{"hidden_size": 768, "n_experts": 16, "lr_router": 0.000621}
Below are experts of layer 6 (counted from 0) of a mixture-of-experts language model. Rows are named router (the router's row for the expert), up (a neuron's input weights, with its number) and show model dimensions 0-95. Each number is 128 + 32 x the weight over its row's rms, rounded and kept within 0 to 255. Numbers have three digits each.
Before each expert's rows: "mostly gets" lists some tokens that are sent to it at least half of the time. This comes from a sample of Wikipedia text that the model never trained on.

# expert 1
mostly gets: " km", "%", " km^{", " | $", " votes", " kg"
router:121142113148129150131161101136119118118163162095134067113114144163123140101154129123090135123135131182126170144086113124167145123097150147156102145123101108102124111101157123135118082144153131158098145176087116142189148117109091141165139173164120094087163154127100080161114057138130145111
up0:127125166083127144132117110155097153177147160123117121100184174167114169147187149184183154150104195093122144143098099094116102148121101186127123126185141080101115165091158151145192127071091141129063131108121220144098069162100143096174139128108121127138108186134090136118084142117147132146
up1:119179173166186124117126119116099104190127146076170168164182110132105110116110144124102165054127106094031105135174125098169108185173131106107116142135083097112076122146087196108110062048101154173144114161111151134125122151108107166160120128142121115105093072121102114122108099163097141155

# expert 14
mostly gets: "č", "ž", "š", "ić", "ş", "ă"
router:108095116099125096144080108147171090118113126115131091087223128078111140144127100125132156134150134115101113133134100084099109087163102113134103112148138159158151091133080116118127147193118139135111125097137090102151127149079049087135160146147185131163135191118151188156085175115124131151
up0:103150085147150168135146143097128153138160164120211154090124129098134091128126047105175107068107156131094125157124119102123150060100142117098121150141102097126107104119078127126150116062088137144114129126096130144117075111099107156172111079138138190162124120105189098092131141164120183136
up1:110110131123167094129146104079123106137151118108136080203164129145124097183158146135088136147097140147100093200142104137077133124142151155125137065140120131132188139153113119116131069136065104175135105126161106172152161125154110156126155077125068134104101158146085138137106165128167123103

# expert 13
mostly gets: " two", " three", " four", " one", " many", " six"
router:115112156087148166064098102135122109131106142117097101134157105191164131091166146180140101126159109105150131156137099159123022073093104158130093136126135144134172137163141163112190129116182174083164204113112089148148145134154119182112067088104124136107126092109134153177104109082105097113
up0:116120081141128092136119183101115155095084181156126075149095128136147079138110123129088119118161122106130095084132136112059107162086163102112148153133089161098096094140070143165160122166116124140086145120123164135118099134119138150158112114151108094142035134118120077138097064098074144096
up1:134108097083136120201101133115092118119134121135139159115106108114193075106091133133091185161144155151161148143091142132136125126094100116150100118087102122107137209060141157156110153134137163153142112163076136133135140169205131131145155187116062176152099158135063150195121109190132140160

# expert 12
mostly gets: " May ", " October ", " February ", " September ", " July ", "In "
router:089099139131145140140163113093110073095099164122135102144125110116141072172068123146156134173118099118145106066060087164118126115135065116122129097212105155136166114124162135111155173157106122117169076104139130153099117090098214118076103155151100153094100112125120133095106090133163084107
up0:134133142177088045154152108132096141129150102152129097132119112172121129166127118113154194152083138154136102095070141076155156101112104087075183099110071131083141132151112125120211160112113136122085124096135132122167164086032144115124081176093148112152182164232150172185072098055063081142
up1:083140147153128127117131166144125125150128080114106099112114161169126142158122115153164143138151140148121079134076098108141058126146122138122123075164058109166104178144112152103155093124096142140102151157134083071145153150110141191176141138131136110141145200106186131124125154161123116088

# expert 9
mostly gets: " f", " F", ", F", " | F", " and f", " of F"
router:126153140147154078144131154139106166122149121157121132073148110139129120124154137103138099070125128071109094168149160138183097103191118167106118119099131145113109167140126219156135137147135152146133124158127103113128035117148129185157106169207108116156140167110177123100135091162093059127
up0:124150201115134127103112144124160135109160166054184132149115133147081248102173112155124149122130140130135083095158140128132124120206110160133099151135113170148146058211100086190133080119123080081144112151125132116077193175141092119133097118116115096094126121168134165111137141112088091161
up1:137146103145147123086110132073081185164187098101138096141112078143099116152154129116112097132062125080139130149143145102103114156146178060142129172172093153142146190104110201190120104157116128120153074154136067133133125116161123116143115129200101067113101191108118174205137093148120084156

# expert 6
mostly gets: " |", "|", " |  |  |", " |  |", "% |", " |  |  |  |"
router:121131116167141115112155114122172118162126123147113128187052073088088125120106089132098170152123122150158158104113089136131171181142146130120147139138115137140096122141106128118124160093118068102117131111172168121105184091072097118154148104117153160096161059164114130149123130117131186138
up0:193185135128159095147130136157154073128130105104144163131086156170194161081149138140106153106112128177132117052121103113164115086063084147043187081097203083101082122117146141203149143147117113192104144075131146093156108131122108131100104167106142153123135050106182103133130185043117096186
up1:091163090157188186086119140117112077167111123161166146145152130150147143039162152187095203141065130139132138146127100201094068153083137122146141161145101075127153136139151069088127117090132056172118135132151105099133125130171119157138158070105161156111135102149111155090110109127109160141

# expert 2
mostly gets: "ed his", " know", " respond", " allow", " to help", " ask"
router:171152103162092118112173142081122152098117105163121120110164096116190146130061127093113206102116127137121133113125101069112146131109149069136164129121136112129111063145157123177120067100132134093188119131094167146134122124146147097055130125117088141193128116090090158124140160146125109095
up0:137130115094167151113132145163143123131153171095151137180080105153130110120091178148139139185187177149153159159165144101099111089119118181127112147155173132072134125127082175174030114181129103126166090088174116138116061124134132161134092149062160094153118151097151122144101119080137164153
up1:155120118150142138125110159128060121157164137096130061123111131110135099151107148162094145142117095131188112036100164101124105105180144113160154085069105167157140151152144096144136111056121131087088107163105095117143162122184118118117105093101133142133140162110131097118143162170162084135

# expert 7
mostly gets: " Championship", " Cup", " Squadron", " National", " Conference", " League"
router:184104134156110104150130108116126154188129081127144162143155155102071145101164137102179135131150110149145121106146133079152109117107099168106133102072126143145147139065106144106104121073101136173158121147127162171130118106177159169084118096127144168153112030205140112114156161161176133141
up0:110135089118096122046149100102109161086139122123150124149135123079120117187124090135139085148104092152099157095097089103170134100112148113094165092119137087118121186109099148122156078137156188144147071085121090200132169129197095170141105099191117131191087099118134171110162126147126162112
up1:095131167150109138115101122098097151131144091197135054069132147120167130109072094089140129131118178107177080138190145103118162177059166102147122143095086105148079116097125122133189171109082227160171217104144170121117115154158150112151113151136104143130089112121126083110063173140092141038

# expert 10
mostly gets: " backing vocals", " deputy", " vocals", " young", " guitar", " football player"
router:073126123143107124171127092120101160106084112140160120094172124206114154080126181137137130136145135143122119161127194121153125158143103174125136142128120080128097149107102143148122162179092106109082105073151148135149095159167153135132088097158126151103122181150088152123156147136162103113
up0:123175101081124155129162110082131114110121166147138130126156150138082114115062088138163166142106106109129116117167183137126124147171082124130109136141106117151100152104165105193082152108100141108128133115136150133163141084145111126101101143132098174103121112171132152114059119130166132129
up1:068164069185103040153124176114107124188188139081081136176121074130128119121119140152133124114109139059179158129127158123157160140173089119165076100160114087129117124114078138128134134088156088149140119107161190075119144150165149045103098111172157099158088130170134096176126131114172108160

# expert 11
mostly gets: " was", " are", " to be", " were", " is", " It was"
router:131148092075134150100105133153124158137129152126168141106099158062112115186126124107102105127156162108107149087120174131139134129115158080107125189161139104122148088118148084124170107111123178110093127184162145112133141178059187145166112081110129129130129145151159132106146183101091102186
up0:129167147072156174120121109107147121158143113115119137154165146172122128113099064055120156097120124121123079164106109136116131101054146129143102104091125180078116095105142085153158091087156099066115139084148187135170129078152114102183149134111115143141138121189146151150195086155171184101
up1:117160075142103120129071103077152091152107144183165124145089076200099121163150160178077086111147165161172137116168139089196158092129188162133129118188139151109132119159189141155066133098187157133125123148111190176116141069132064154193166097098149082122096147135129164113105154091166110139

# expert 4
mostly gets: " =", ") =", "\" (Japanese: ", "- Website:", "- Binomial name", "- Website: www."
router:183136116173057109111142127087158129076123145127126167135068144158107100162096098185093127098045134131123172098107125129119126142123136092110151131174125111157120145106131086115167116161125113139082168141128114080185125168169139111110166141105104109129135138082160089124130112136154111125
up0:095098146120118129144123093116128125115206111121133105176146090086088151176095166114155134085098097117138146141050137099115134134100089055114116126122123174084155119085124099151143144102096153172090096146127129070110085117102095172059067119124161139096176147143129159150146135114069123173
up1:152201143139128152053147190075190141181180141110162077068108167100133063149108166131143153096119184093166064105123171157122101115096091142200141202160078102107164143149159150165127156137103117115102100147051125112166097074173195125145181107158131168048104127109161155116132112073128083120

# expert 5
mostly gets: " Johnson", " Joe", " William", " David", " Josh", " Henry"
router:157116170097112161092139144117173095147144113100119174187161109103113069113161136177130163112195103143095073197137115161117194140097139129150119195120138155133174129220123119120126092139132088145102114167114112086114146097121116116117183123091122130122091170132062114124155174110129158124
up0:078126113120180091093115081142167081161094093177143204111129097107164115102159139091080161157145161104139078175123150127101128165164150179151086096054106106152134118099139138100104129144072072159096115175173099133161102216141093078118148083131094126185138125147142168129092193125140125139
up1:111103134021054155076176120112110146117142191149157153105094132136101152087190109150136158139155061133158177185107092125101136158116079116100149157072109134122098186196104189155121091162155126185124142133137128135137140114153104102143137099126122164124051191153167157124155111128085167137

# expert 0
mostly gets: " Bh", " Singh", " The film", " Raj", "kar", " Vish"
router:117126143117162140146147140127093156112191093087100112141116119162142129150140157104170103125117152161159088141174120108087160132103136150174176063135127069106114143154141143130111152123159183197150078113152141127083161135194126079160147133135173061145088169146113115091087166106115165111
up0:199154083057131151078117068102128114089111107133128088063156116169105108133157117160116135145096176112149165125133073107182178132132075136140090070175095125158120199102178169124129135120111113170117070173127133163040109137189166128116121149082106142117155128143134183109121184108174107141
up1:171137158146087065168174139145163154186006113167063137127097114179184125132136109157161081128112109131120092089136106124141098108127066123130137146172094146049063104131200095158109102158184167137177088182182147101165113127194188043098125109084106160108157132151130084122135153146107064182

# expert 3
mostly gets: " de", " at", " Mont", " de la", " La", " a s"
router:085127110104122161128095162154082152105161141138099179091080179117131135148106123141136107167035111090165136143156157095080089142133114115117090140139141107131098118102128101132123125112123064112136172071083115133097087092121098123139112116121084148129138105102133119169132081135144159124
up0:089104144098144069159167131038154131141161190115140128152191144187098141063126142077168096215145139132087119137087208133097090066110086107129152130151131155165106115151080095162104162163136129111092205103143168093113141183128119130045123130090102132142096082066158090196169157129121062129
up1:190159176148133121166105120069086139149156065136084133111107117147129083155110121169153072092105157161106126123120105074172123092103171138147129163046133134166154150158076106100152169125068174177127153185146164157091129145136127170080125113135164166138169099126115105104104101168124171117

# expert 15
mostly gets: "U", " RC", "X", "AR", " | MF", "OR"
router:131120162139116174131129147146220093155102124185148149203184129140086146095170095108163152118139103111102111127211148132148152152051126121151125119118144151135124195122142110107070152098157123147172157151133147115107105134110092119164113142097148151121112101115132165045157087135108064134
up0:152160149173169179204103129171094153156173125112124040172076087115137179135121119162130113105203109127112133144127120153148129102155070123140150122156069154134145094103113141162097133187124128080125110094159126142183138091106061142122122202090153192084118124198195094155122155073124118150
up1:154167136146181161080090140104138118144106155145120159129122138140155155144105149144128096127097069145196144146127173095123173192095132120165132091114125150151123138149119121133107144125128094140165178083121134177083122172142123143103073144125169126111111126136074127133078141175078128130

# expert 8
mostly gets: " Sch", " Berlin", "sch", " von", "å", "- Species"
router:084155120105157049139135165151100107158075141132105093135090150122176119142149188117105081138131200123108091082100107164121120133210160101115151059105136173100123167128111091102111109138115172129115126103156118158135148160111124112139168174092119070128106127163172102118106124162099148168
up0:142128124151134099170098102150061122138153090162138131112087130112133186164179120099122141131049131113084182103044150129119136127130134129115152161123089190064113156134069174134098163131216114138166117140143111089105148089130129142112131147134220116168197126106155112128091114076142119135
up1:124141102163150170093114093171124162161129116153103109185196156116124069107097106142164204115090094127109113109099178139149157115207189096156117088149098102145104149125181097128114141097111145117116100136107128129059118153133111103155147126081195177163145181190154108087151115160081148178